python train.py --num_hidden_layers=11 --n_experts=80 --router_score="softmax" --balance_loss=0.0172 --balance_bias=false --lr_router=0.000725 --norm_eps=1e-05 --batch_tokens=[65536, 131072, 262144] --train_tokens=465600000 --max_steps=3706
Below are experts of layer 3 (counted from 0) of a mixture-of-experts language model. Rows are named gate (a neuron's input weights, with its number), up (a neuron's input weights, with its number) and show model dimensions 128-191. Each number is 128 + 32 x the weight over its row's rms, rounded and kept within 0 to 255. Numbers have three digits each.
Before each expert's rows: a language model's description of what the expert responds to. This comes from a sample of Wikipedia text that the model never trained on.

# expert 3
Description: Place and country name pieces and the cells after them in sports results tables, such as Korea, Carolina, USA, Spain; also sentence-final periods after locations.
gate0:164128147137156112121117111141108127061157165128146144138142119150060151138154201161194140089108105116122134151124129117165077171219120128119110112137090133133039069100135130117041120155162118
up0:169143129170148130110107166137116157085115109099142098113143089066150105133210120192146110137176075117152140090154107137144131173133238196082148163118110120138095110137153148145121165185169157
gate1:155143122145137157157082174111133110173093146084131171135115118112130167087154156107115088124086118110130150102147200171110142107118067160108077087105102145122081091169141140171134195105107079
up1:081127099141140138094104121123142160161078189098101133113116198106167113156142145096138159131067103120143133107137173170140120173129122120086137201111122134145120112147147089124065127159136106
gate2:196146132118138099096093141108176140147132142119167085147114123065105094125090169125136098161074097093136099191143113127115147147139075110130128142141154131121115148123150115096130131134101083
up2:069165144158135080185193151043142154101103147135171166104119032078112172146074164157175126153123134202126129088156157132149087136135169173089168102102109147095143051149131099104139144121071084
gate3:095078175107097106102180114092130147131108114129114110130115141156150145112115123130152157130100154146150097096140100147183195114094176096135181129082189094154110126126152138084076116109130180
up3:056135141138156155146130146153167169116133169111118105146140136176041129151077096165139133121121143089151166136118161138133201046134125143127138117111077154154111127104116174156089121194120079
gate4:165125171172131183055096162128128148131174151176137151166133094074106116112155148148107152144152065161144109095096109144128117176128084157175102130122130092089181120171115162110165141129170129
up4:090111121099142165095134150147116081122112078164106128115138133122119127099156133056152091139086147103136107114173178090121108125101136140134157094163166137160174133149185186173188136214115152
gate5:122146115170157138072147117126129101122190144141122177111122146098084179121091108134135153104100100120133162101087116141094119118116057123113154072163133130131118097139096188125124176125144138
up5:067125138024103115149114154106126146133144104036123121121116071161121101118136121170118140106136126171131105158164070136150136109077096145054075141115143059137173143128119117150158176121139120
gate6:125129154105113102190104149165127142090090053060106057149118136126191093127150135181088112132173186077148132090115119144038108166144159092172146131102163115145059113112119098090179119131067116
up6:168104188137093123102116160035124129163136118126081142108113023131129111098075094090134109122068116110124119161136103158141131028168101128105137133241166114124148109101128116131114117148139188
gate7:187143106086134139118163143181166121076114128085079163134143141097202133088099114125113117128182077166124149125101130087070159087189137139109116113134115127119159095081090121134090131070179124
up7:140144155113132088076104155170123142147107146111183147102124044173079148124140154182158098108139130177111161109120096137054152122185134090107117153117051151124101086152108108114068225130139094
gate8:174115132115154159132059104140095137100149118039140120164121148137194149103152148149143137138135081149103174154121159146092124080119128135177107052150094159132030173114099185118143095128093126
up8:165149205092131066119083153135147164066149083125104101116123125131219146172094109099127138110128146134122128109141136113048115089134127148104174049129125120115127164173180097126230152136103123
gate9:156089158110143105101107147184123131092128115106142157125121199140162160122177137125076150117134106175154092144163143133107149133155103144093074140134119130129073142054129152081091125158184119
up9:117134167174137185043098125111108088141138173080139173128138191125107125128126180109082146096151048141120137147139090128110127171165099118067129142106091073126122091166095161147109166127142169
gate10:105127116105115150114119129142173091115178127119204079124140095176088133114176175119126119101099062171131134127158077134101181120196118090103119108120127126126054163155119152145170160145106117
up10:086137173100120115128121119211125124145117113126144116123133195044155133127125127146086155102097135117113155136173137084168163123112093041134089141023110096096073091119205136116176154110069103
gate11:138087100143135082120044123108115150131165143099178095100114080150085121129127163156135122112153123116133098152157139160085129137103087209109084139191116113156058182167134126065084151119111128
up11:042082069107107101114140145148159101098168190111091139100119098183125190095193054083192173120119149085117124081136116143137152173116093132095154122123125065104137188127102076095106120076170141
gate12:083150140141126146128150138121120139125154068150168150075136087131164143075148135132143104129120137159133159149157082095159149133092196095127097131145168131097118168123176091151120152097113132
up12:075116149134104146066108131131161150116130162137147181125118139169070139128142157155170120084120070143116104136138090151207137194163187183143136122136133150118151132196136120155148168166131091
gate13:040136142087168128170173186127139141162098135156077097112138049111127137078167172120142153079134205117129191082166067167143080144166187099154170186206114106113129060107184104112102197140150090
up13:054109102123114164132136093157150122157132103076122125156120119161167142135105078104163104113115133178141137089140210142142126126166077134170136220144099143127200093121121132117107095141127146
gate14:128138144132132138052133187116152098105117164120108105105118121165157122122137118115152142104112088172131128126127123163048128116169190172156158152081107231124126165147155195150067116100138169
up14:109132134094130093162162133118163095100140141041091121170137127135146195154093150207111143132159084084119199140155149118172160150202117147103125167107163140111031142081078120118191123157127059
gate15:106137097135149094044128128112125177124098106135139073131136087160193130134133195177113115144124110119148107126120108226124134096157125118128181136142116150115113116071159105125184142077133154
up15:067144136161151124168147151114141131072157111180100096124147112123101144058147104147067190102110250215104165137139108110100085145167133163166112140099042142125139147136127181112118165141131084
gate16:133129123103073095093074129176144176134081000125141145124109151167103147127118151164114153126054099093112141126138121092104110103137094142152129099086123197118121123165110127104172154086070070
up16:092136167070111088074116155101099117107105152083145092142144083162172157135215105105146144136138115162136067114138044103136137120093117141099178232154107160110112119106138119065079175095130189
gate17:082111079142169146127163145157134147116142155094151151135115172182072159121135103074141086118178129130148131112147119155107150129163179130125148133170126180133155113143105164150106111218154094
up17:162105164158123110042145124183100128128096160145162101115139120129105081144131085179162135130168089143137137207157123162180116070128099076125161106088170170135151175161086137146085156096113039
gate18:151113100102127077129074177145108142133162141161097161152130116255085154142131111129128121090145202178122089063118168109094087145137130108119189099193155175148145130150157160161149044115146094
up18:137108124087125194152194096109161098135096125150140146144110186050154120125062134099120129168168052141148169122106156105098121143134135170122093149097132104133157091141072083108121151101097155
gate19:107145104098084140171176093159145142077141121115110148144137114147164131132075124163191101164106154091140089209098090153157109061137079222108109132183071086148159162127134176106079136132143133
up19:145156155154102155122156102088156080157143141156194143123145146138000096122165183113158161136133141076128138117151135180210117126195120145132199169158126096134112067153151133120147185153176104
gate20:123180191152136150111218155197131148086120159101128183108117196215053159078132117165141122126153089109133135104099125131096101125098091138149047159083121147118179139100070127128082119117150098
up20:148175053133112148100109121047135113183062076108085149098140112116175102130191039181163157116148110111144100135116095155180177101166086043128127108139137113120126120134121136141122167120129117
gate21:171108108159127089081161178140094106119128114119179129174116111151189132142086124080166179154135173073137156143156037152126150128108145119129045111097125066128099116095125134129171127118092125
up21:105092170159165102114065130107118087127094074189151091147119133111122144156136163133112102182158169133122146140153092125092123130119182095105037099089133084122137181150148159127114125059145083
gate22:177136112154144113109128130124153094115150122126181184089132178147129135140135125095188120151126130175118159175139157100185183104075089082199143134075063202151113131188110172141163237071131062
up22:127125107073124118172149141104128148133138125024117078152119065096133119116127245134094160109138148094120089135162119134104143101166102152092127158055198117105129071164119108112102125126140107
gate23:135108161128135143147089128059156161123157136098169130120123105117153117120125093166124161138138166148112130109097138129110108058139043130126157150176149097118128095107072159145149184087126146
up23:150100092170110086168154120136116142147089098146153146143114118117167162129157155113091088122053129090143153147133068064157143178153145102176110102124050096145107144250138144090149086147120171
gate24:073102160136121154134025169161127136141122089127154083141138127153192153114152157146153129148171071104129112078152089087103123063165165154149204070131108072150078097160142127133136151106107173
up24:086143145150129132098162169190117127088130117106192129124138149205081086109072111157120103133100136105158131110096114090144093089126157161141079105163156127140107124015142100133147119176119208
gate25:135136165059104134144140131174135103099121138103167146161120117156130190121125113135199095119121125144141150103123184145122103117069196113071101127140118148107177125084044153141107098160114105
up25:150167111090140101123109133127092168149106097211097128138118193082101112090174104133106153122127144087121112135114147148106152103121183184103175104132143166133062104144133154129174105093089172
gate26:110158117093150154112113120090143131158179163140237121108109073129128127087156136119136128129148088145146152213114129114119196137139065136147053236093171139089104187130092139086160098113144087
up26:109145097149147115151108150141101143127115083124052099119134182169107084168156114169163159124141143068127167053120106121128106085177118133141192126101145075155119087101147107151136069116144195
gate27:109093162148143146129181168163149078100180106107112179166136132138132130130077142109138112103058150082138151138162072147163101173143127089080167080193117106120105129150166117026108117104097148
up27:115140156139113133097156119121121128173179120190128113154123153133124132139152127094162138116122097136119119178146080155118198129144161120096110126081143147136087151189180135130133098129094191
gate28:104139183137130106171107099080158123135104118124106150114114136105167079139110141123108148123115160203141084218089145110115125180063115104122067115121203161111173134147105089100163108109132076
up28:094187141099099104122177131092154090098144102150119136166133107140136092164103141070126104146091103122149119169129145110143124146126187163190146146108174138147201236187121111137153127134151110
gate29:094171120149126129150116113114115134097146148096136146104130168170148140119142144093125123114162056208121120115107156156103141160082106183125114134088195111127131161218116127084073128120146104
up29:152105134127159115177146084163079146141149094173139131131136101133128128124128174120096109117148105155129100110176080094154118161112112127093116094152133114134172084153102140152089113101087086
gate30:104151070109109127140115128155081148103113136145095135111137204182124112147153148128117143131101192155132127118149146163104111096149132099071115094224121149140146125119119144147119150169091175
up30:188074176100139111170043138075126146146148103131134121116128076084155117159082122023096127079078108052102131153131138154128123158183160142175142107133162104133098094131147126146084090146111161
gate31:053169094121091080056115102076121103074126104112167131128136224232129175093120103135137136119143105166146083171152122133114124126112130150138115081110138106144141107076107104166169151085160177
up31:132144182093126169112157099115120130195122144138114118112121083106138112125102108166073098152123179131124122113103137152186097096135123110126157113110072147121079153061143170161119133180129117
gate32:099121160119103098162157109107114141129139132194095134163140141093061148135097110192148180102117131100159149107113125086136094135148131056120097078118162099140180158190110116104070166098150143
up32:158111174143110146136084098199140155135095124081081152113129108156196147159132155162140103147161068089131054195120165104107105119116069166134119207156097094138140151157151182104147117113151116
gate33:226146084163138099171113136190126135116140126121198034104146117120093119096125149115101147130143176162140128157074149165125120195119129060179146117149082105121092091112119125141172098069131142
up33:199122103162158177110111120145136128135093124097178159141142145153092086155164127096111148142123089102149145160066138100070101174086097088145116172047061148130122160169079104112048147131151096
gate34:107156153174120092109128129089149142081121119144128156114122094128146126170163104068141147081102116133140125162081102174104132113128114079129141077130101160122180253147128138152157230089178138
up34:118128140138140127174089097087094132097151202139132092144139139125173086111116114084218116144083082152125144080125151120151121125152098129181073171166107069126119190162116146138173150102171133
gate35:188146122141141134130134129083113130066095146196166098115120183152130153100108130187146186095119092151145136153156099159123243132081119190155151115161144143178104124204078154091092152183097167
up35:131131092101086082101138137137096092175144138194131108124142148089111168088124135116132170138099110105116184114088097168115134151091159140190105085197077158149172155219126136157152116171102066
gate36:130121094159125126103116142127132169104100130158172105113122184110063125154106135150154149114178161073124093111147082179125107129073134124178129109187119126110187112183130140115101195131135083
up36:104117130145169117098188154143129171150163106149118136151134171134148127145107100119067107149145085116127081164099133114083135159116102113095102147156120116106097108144121123132094110162153140
gate37:160121135110114159117144085120134146104104101152166087095141100147254134159141115147193181132119123121138199121087142084146148076137127122111116102108127101094178114183041164109086176100101158
up37:132160131110105116118136105092125092150102062123149122130126062170197122140151174077052133156124069119163106109110170121067109104091138124193111112094139095134148170204143120126207087108135125
gate38:105121089154146094164147127093147129081149157109099135147133136126158149092176103115101133149161188095131194175125099108132122147198182111164059115211134122139088137162119101110147123172092174
up38:126176144129109127065124104096116143145144151163116162123139211104122120100131163165149141095110102196104121084162144130069151149110121167166146088023126100120121160154104102128160143138126125
gate39:174126081133138050136193134140138142110053112180140138136118122118167152076152169112062174155146121152134136185153181161057117137177168157099083115184165098131096155137171108081155112100164133
up39:087131130123112187125026131173137136067128105116096093114130181206160117162126149151182082130131143109106136066133197139126096122179125095101168090120165136125124090137132142120145189119133101
gate40:104147188117147154108108115120146108090122140182147159161134122126152136148115183089092096132091144148120135133150121161145115076119098112203111079205077096129124037205139147087144125208109131
up40:137142073136140146188132130085153177148135068133095151124119116128125146135140088167143104128154181083135167119117096112095123140126202129120088165177114132168143112005172170119203123121156101
gate41:119152180130174162145119150129111125122134114126080105141123090109135147164138184075140108189114107132126096070122155074140167058160195129046147194146101139138136081181073166144151141119108121
up41:204153113126166140104154129153110171155139102148152134088133060229176132144168122131133110096150118108134148117109093116091091118040108145122184130153083158101081091179121089114068196119154104
gate42:133094080124119095156117100097130144079143232122233127115141153095072121111105184190172170105139042207135126155083121176095162115141177134016118114154132171125121127173105136132087109170087129
up42:153157188147163127136123135117136132129147085178105184134139120159157084174128078107076113142092207114141195114169093106081092048166102122214172129085170165125195149149119119141109127109157090
gate43:110134103121079107070109172134147100086096143086104103103132129111056122075163176103137068120123130200101101101133088148174118094128120117151052137118153156130104154109116108108139183106120180
up43:091115136120134174250112149158123178127195076168105178117134148155190140092090093122130164122153146159117103113113169123134102067139172122108145123142106101112188121083120123126127130117163106
gate44:131132119068163136072152102130112122153156167128129215122145176159162097089122085117126119123126131125113190080188101120103124151152122125134095100138146177129108207149086088102190117116133144
up44:079148129124168115046094131160108179128122154140086185126133176117104156111151117119128065136165096160103137129100118105076110208094127142109113139099130126141120107132135091088122169144111142
gate45:073133152144115134084138153147121150124110185096119136147141126211091131131167157176111081134046156099125118211155141144123099108123225125143103064119140050136073066132167150120095180121121138
up45:090114133119134173117160117138160133111124105194111086135115150098172095132117059046108171112187131080120131102123115112145133135160154092100130160072119120129164172169146126119121122149116085
gate46:039152000127135155069130085094129144096142126130116208117122140050164128109172144133138159133085104158116120116164091145112099162061113183137191094079115168124125117128095159112203139070148136
up46:149159084095110178133130094123117110137088161190166097129117094123097105068141152115104140131209101174127109095088172132162149151116152163041231106082137149135150151155114137146133189171181146
gate47:081126142165112163129092062059113068123203129069098164118112211129073169181142181117137129133192190118143111197123141137149121093099141193133090053055168113137113157093112139144197175125141111
up47:054110149110122167095090114118123105151134115119128146130138180115070158134180122129156093134197103157145157099135190148153113101064136148044152071105162174106174151093078160115221186141137137
gate48:160142191133125129143138124101103118169108143113088150127127183121114169084178091055124132160178142116116101108131108115081107080174156098088120124142122148144075205077120054107109190077112158
up48:197147164091128121125125181096120145133084098128207121130119078107113117116121154147113149117176184118104129069134094108140133117156114065113124110110186195128095177039130117148137169127135132
gate49:177148186090133146079175116119148145102131063115091120137146135061104130150102131114147079115132125115125106102199123112156115053071108125067164145165115127135153150127195161140052103202111111
up49:118197126102168131143151179141126114083119087137178143125114127078170138134163101168125126172120128108117143080145205091136136137126141175040106157104164226126136115129088128140140088118092149
gate50:135115180155090131189081072146114084162153112115155232113132132173069156156145094120099144133081109124119105121087169116162162160117146120040113079138089126127091095174165172113153113113102144
up50:075132091151122105162170143117156119112156114158147237103143142098128153096209158127144097162143131146146112164228039097126112126137085062095174163052166079115119108176101114139152161130146155
gate51:117093090101133204142135121152108143127148126197091140118113117114132162124159119089123122097123100144105151168121163110129128164119100151105086132112125124135146148120066126144133170142121081
up51:076106121095110125167200115106114142125142142243194120150143139119118101111088102167138091128107143088146168151160148140157115115131174099223122105166079116138120132125121126148061154140116183
gate52:141112124142143116120159117113127146150134129077112157111125135168098128146171094175130111133119131139146154138084151137152111100032063143142075058152127194089159118124123145111124134115145116
up52:116144173156108157105057186143109097117098068198105102115137097109082136131127121093118098166118086114146096098109133099171139139169109182089122123139149094107109148117116134086218102128139124
gate53:106111104111124120165148167201093174149117124048092191091110181196101138116155122122178145077137149098143076078113133112166098148097128139114170091195110176115169123097136129125176160095109148
up53:134122098117125142114154101119112154123100124184124076139125093099121137103148120092110115127122153134121164126113042109201129160128059118182097096044163114112104131124187159151004178110114142
gate54:129133115150139135110177134189084180120179122147106112122108165158133128130168109155152129122147094230110128133161135128184153156142130151165120100112147204115164155061138121129127203063076115
up54:116166153177126108102161107134138139169115149131068099115127126142089144084121124163110113137126035216133122084140128131186148114136123109191092133163102075106129075129125109133143155121145084
gate55:171127117111124190111126125123109096058093107089205176109123081140164179153149153122122134115162115248128118177116142116106143173098079123124045134132112147104140138160114147126117199085063148
up55:121133154126135133143128169147086157127129107162093122122135191095120131129126101098137104135076144079123115144107145154153153086066167138149152129142139163109137142095151142151203052188150083
gate56:064151191145151103090138151105180081158104086113129155158139140116113096131181110088197119172111122107116130165118157073105160123162126155165169105139171116138158135141114138108168107190148078
up56:118119101123108145101063140131091129137124139170158069121122099083134168148051181166111094111151127086111114148120143123166120059103130098167194125146132177130119202205119118121157127130100135
gate57:081133099143128136079111128101115137103124162031195182115121089204130112111120147150155096128175061134103066138103066121130142151142133159119109100233121151145164114181117166102173144099135135
up57:143142103174110149156174109150130116076078152119160142132131059088157140153113080165107122099146127126110138161126112183104079106083124107065116095118127097124181125121144117083139087145128061
gate58:135111163159101129143078149124162188095110109090124142131119123125110157138122143150122139135172167134134148124163209137159140146179096076102175092131152122125130060097120101180028161076138168
up58:106082189126100189083179141133124098103107115197144071151134080148151155140126172087134090131135123132135147210144108118129093176184112098197100154061114113126143126146128135104100098148138067
gate59:065158053145124170097139149103107117092139072108109135108141145105176110112169122186179147107141164147123082060164142167146129109123128141213153234135114134121115100072082131163180111123154141
up59:142109153126144070092115132129109162131091171166142170145119139090143130146168128057123135125155082076114116186115035140120101121130094128100131076153136143114134131163224170129138111138091128
gate60:134116123112075130064154140150140122117134112131153106123135100096092124129085114075157129118085166189148132119116099143155200100181042147069089148110115213128086129152157143090144134124097089
up60:106158196107122125067121116174131157101134104136146113155126105104127148136046115076110181114076183140150115143107095112162104114139102111055107094103095147137106071094133112093092108190135216
gate61:158112049095108207112138148167123163123081162126112093116117122105103104067160176152152140124183161077137108149085148147151124149111077116102177150118177121124161211085152105119069179104127172
up61:129152068126127154117160154108118131094094192117112078139137124199143138087168183152178101130167037212130150198097111160151116160120141221120184150096157094140153152089101106103134138095132176
gate62:119135124118142073146170135089133131136151079148124081122139209136100105188115073106166097136144146050142097238126164092146180099150110162065215113154115145122158146135125128122149131094106188
up62:145098150117117148153044145142103067167079171053115136159132041087062121151172134199122153134142138123127140158121176095065096186107083197151098152169134085131035099135130106102100156156097164
gate63:137190177135154178147191154116082166163118144111148154155137139055069157086105082119100106131102117090143090140122170153164112108145119138166175104164169166110126169131147140116156075142161112
up63:113127114094160096111100107183111134122117137122126146087120143106061110088212105140130142143114182131120202117113052112096116151083108061070168133103103130148177098182125080170157109155147101
gate64:135151155139118119123102104163104117139174121190161174119136137103255199106057131151108147096188120162121119045113085095086123121186072130133104144127125226133114035125118139089142098105086120
up64:152147069116108109103113128153121148191167099177056111125137046179107089105105174100095108139077073082135098101162149126082138126111130199145115156104132118121168178147166080149136059129074072
gate65:153149144135106101130146124114125137084160132132141166121142162205143091079109154119167106144168091190114145124117121120157157118113154140080114134208062144126118095098122142108163175145096158
up65:190137120156104150187129111150111142135165142137173133103133089173156147112165137182127132117076140113121094118137216153121152124101139082129102032145133156143097139123057104135133198121145175
gate66:114143095129104095129099138083112149112144075122115156120132104163108155098132132168135124113129121120127109115171139163091120124151107167180091093183147123110111108054117112114153129124137117
up66:099128130096106084141128098071148158130093102096112108131135112103112114114171168069099117162155064088136062113147160122196130156084093138099078177111141131147091071131109103177095174108147147
gate67:114152134132120114154089159120137145081126155190198127102135118178183101135135129144115077116133172042133162110156158136125202082164129120149185078119179108143044101151088092155182147130142129
up67:117071115130101101117186159090149106122103130111116083151138130165107107124044162104128159135126148207135168109167084140178110152079126200134069156162059111096206141099091143140135114090142124
gate68:056084126182125152113190055081135125107140059153162170155132137078156130104076110150161147135145182053136132207147094162161086123107104156162194085087139150152058101109120147103177062068120148
up68:123166155058096099135117116110105132134135187120123081105121160191106065148129147158078059115197105188130101130136073154168151065141146122180064146255141077102161087084120157164142177139152121
gate69:171140102088080119072123136125124131097134123118170108102133093148153223157113098106127135108131069239125106206120155146152142081110118136053132134107192113117108111116191150129151125161077120
up69:097105158101126151111138113090104131194055125098112141151138084138110088122153139123071098101026103149130097091131045112124135124112075187115141057126116104115110106112139099153159146119126143
gate70:107106083135115134127121097117132158166170126189121121083119138160119155139078102144085147085114159115107067193075102132109164098114089139107110071196133157125091100123121133118097130133145093
up70:178147139188142130041149102162114147167083158146143132134137094183173124147129161130166158145130074144138144147161157150135084145112160181210176119150133123132134160197130158101091212121143157
gate71:130118225146135176167066114073092078157144097155103156130119127128113131131115169154154123175103132153138168131117085100094139074202130121129059113087139086137158087133061128131119110074132113
up71:115101087078115152113159147146106111130087166135114085158127140153237123137098089167157186148106156138144117126118114138098123157098158150101161205125147168132143165111199130060081111092073139
gate72:153153094158140103143170168187104115101055074124159126111102119118209072083087182101110130166079113147134152133081003154095092106100088140237153120155057155182098112131144113120051149075133110
up72:102164137137123123092144106194158174128145121136070137123134150100075093166120097115134129116088159152127119103103132145137165154171135129167105095242133102091182140078078151170180201129142216
gate73:201103136136108122184090096115121128134180114139164141117137158188168172065109124082173114105118138107150132193108079094110137149144112196082098052118120193134152093093085103096099098063151178
up73:147147094112119153120122120102141123130135144111162138120132145122126114138085168186092140135113126097149097147097151115110141105124113132104073149104051113126137158137157067150109126158127073
gate74:157131132132121163131100165198145121109137052107106125148133211175093132087169152164114159134201116120121113184072083118130195185108076130151114141109076136104121109116093132134119170150159117
up74:163071150165138185160120101178130090151175128112127147151146080041159145182082141173143133149074164075134107112089131118115130157126148138140147130093189029123203095100104072095141162162165061
gate75:154127128142100074140162133076096133111155135104165067139135047169149166129110156158120147162138091174120132058116134103150077091075101082135139118138130150101102163122136152125152140125138111
up75:116121193099168171102060138168133142108107213139096093148138172184141147137156143102122140137085112125113101155181193137120120081097099114155155081060173156130103126104166132100127043095114162
gate76:174134138077123143135114086135152157148138066161160115139133155107118080106082222153106130116135077152132105102123120150113124129083094137146086120157137119139119118134150112136134133140113110
up76:056143117160126119097164138177131126150129139089139184103117040173094151093120123183144077113100064068131109136111070153105133078148151095115182161128129117111125153086093069081137135198165122
gate77:046122151129122144125078151133128087143147132213125117108136178118066128107156176119165120139099112076123105109175132133128142073224131207123098129114133130140109134110175128111172125134114116
up77:121141093148141113161100092116147153112136174053137198134116076143133133106135095151123089127173122084156101151122178119146105146043168106102090234189120102144141157106144175125187120136118127
gate78:139085122174164145118155094108144145156096079099066169123137167084107104134132077163148142150141156198137096064108130113049108224133095103079077169167160134131152135096132167128142129082110116
up78:156080172125105162116141173126109149180108083096105086145126134045089188150167093105140124131171127127135103185137158112111099157129177158110087155118077168100156128174136120093117102152083105
gate79:103122126126130155094131137141157104097147094119120116153116116142154132132074170188148106140154183049134118110132150064074155044132127060158096112128105092137126050106079093150192120117123138
up79:168096177137138202085094159131123092111098085135127091135125125106131111123153153121134108126123129109134127098090122146115089137206106088096181112134187094104135071141176100128148130089139142
gate80:128119159106113143127121125084130166141162135104154114151133180142155106170082186163143145099118130140143121061122176120114123113168050123124068102112137137100094157122142103130133174126102147
up80:081148126135147123090161129090107124168155091135131113104111128122210128092151146070127141117083194038123136125114116204146120107115167140194161106203103176122171104125162146155105149111141191
gate81:069107148148133111102118132131128154138083134171171099111116083111113151087131161163133164122133107111119180116143077104117103133156149149052113121242136072117181091139135175132078147103150129
up81:185103165166166116061118134136121118119109101086129124125123098073133096155124142095175181102092183102135140214174140106070129009144139116113128160098170064106137172172129104138090144079094127
gate82:110114133142157093145096117127131168087147157139152101128134090064110145144109171078094115143130145075155179140141162118156120155103097101088121168182086151100127078165146145103126139082104043
up82:103090098125132110190085105128134143116101134094090190147114166135141079157154134113131117133153153108128082132143184124090128113115080111156061188190143079115124192050066127159201142105104171
gate83:128092172117127169181157110119112180080130122156138061142142165142093076150063154112149099141095090151103122105115167148051145095135184112136084143149116170123189074160110088114122112150105120
up83:116133068165155104164118166121133132125131110114105143093115217099120172132125124063135156107109136155127091131094160133156114162126130140144108108147112090103149136177078172083107101098084142
gate84:075190144172145180101111126134112146118131130113176133115140115039138149113159121160161098139124161168128140222133098161157159142172078096104123134162118162117125158103145126096123083084142096
up84:133188149127137033135089109139134167130107142144159193116122116088134125059135167092104171107129149117111149088167073174078102142158122085155152162154105150130165119156163116130135101121139113
gate85:126159146089126051111156125131161088119195123117138108093118161154131080079152110116106107098180102129136153118094084118113114142143151101106136159138124106148097129129151147140073133117139128
up85:183117124123165115047207144169142124138109121048187126133124181163148165145152121073133082158125052174109147098082167106120139179126119108119134083073165161126135066130081144130185145099078155
gate86:132142128129128152148083083080095182149186163166164169096136106133172147144105127140109137115144118140120120157116144144090124090106153160099126134075109142119166166204113124111122077132118154
up86:184185059152105095092070119032120138178136149144157117109137022129112128139111091085085146149105047104151146124126112150072117119133137152137113037147082126156156137123096143100177141118132141
gate87:135109097100111106169166125106148197087132174099163080127126118084098088147102072126120139066078194145123161117163158136059138076087084124098100130061122114137144069154136106088158148093138063
up87:169093124130145097143116124163130099150096071102135079099117142173174163188132168131102155105161171158127125046051064148141141151101182152172126178143038126117139180089161141123137085111150106
gate88:110185195161078126133080134119131098139154134162177137138118099135121100164156093132106099092150056169129087108162153160138119179140135102167099187108153146120060115090212182142130087129133122
up88:081123064115129158151133152128147139138145191132154114137129091135106135057105136082131130127126179176119165088108114113086150098207121137116120141135129103124174226095118096093149121138095132
gate89:071105148148092166170138072092154129185123177116152094123130183190126158133065146174126100099170125096142155093121101153104143148182080158156075132160043163166130124089079164095111109137095118
up89:203152138156173091081123131063135120144129116158139130115134129174071112116182149081144109128082109171112148197110123101116111144148100158063183164134158174123164123142102138130125169176190124
gate90:092087127110085162139110127078115120121135109162093086159128091126119130182032157121072085123108179132111115118139100146204152213120156163135100113129134164128136156186131118102124068116136173
up90:115103135076116125148164094163123132143089073165143159111120168098068162105145166141070166150154162153129158072170097144154149085109165106111140164100200177081122168141142130144163121115127143
gate91:134182131109115130189173081100126115127172124150107148120117162163189121103165169142142124176097087154133156137127186121082138113120125090154090118123101206116165095121166120077087119120097081
up91:076127129133146094174112136221128190087107157142157150130122188154089159096106127162098174106130183159142117163141136102163148073153130089044136073148135163125084050109087111152139125098132109
gate92:113153134155138121098093101104149113117181144145150130148132135111149121095109120131158156104145144140123111133119132141135201114127144133094099230143163140118121134083133135154116115102118151
up92:143120178110149179040101115088131119092117140125155126151136235124136116180074138168174166113110136138130144172110185120191123104115156119157063175207110094151081175119130063164104068147133113
gate93:044125178171115098122162074087151155156138124116098139140120157045090139135115147071171098100089071134139154083083126180112117151099180154201117143088115158135127172143149158119188122139084130
up93:108118158130096121172088081161141161133054179144110121139121129117112170115082121148173138144151101108125193084124092129097137132188153122166111135054125151144162204135124156151107132146112157
gate94:074130126173113111169136058110108121110168151172154132081138100144173148134106122147131079109175150143126164141160126141100159148112137095111072116194165155090183162091140155130127184092146149
up94:133145122194130110107128097116149111136126104066115156119143136146210182101128113115200129153138151097128132019118155092141064122160149111127150134176127187103174125099102088116103151118123115
gate95:109161093101135118128069145136134099119129180122148134127136098167063150098165138154086151116168105164142068138081072149128122182184133114199080108117154169159062192121072170121118104093160100
up95:132173107108115098234107153154156151138151117102097135148133127092179102082116073096069104091066147085133066122129127120137168102162125156201116083189111133124153091081122145168175151131117180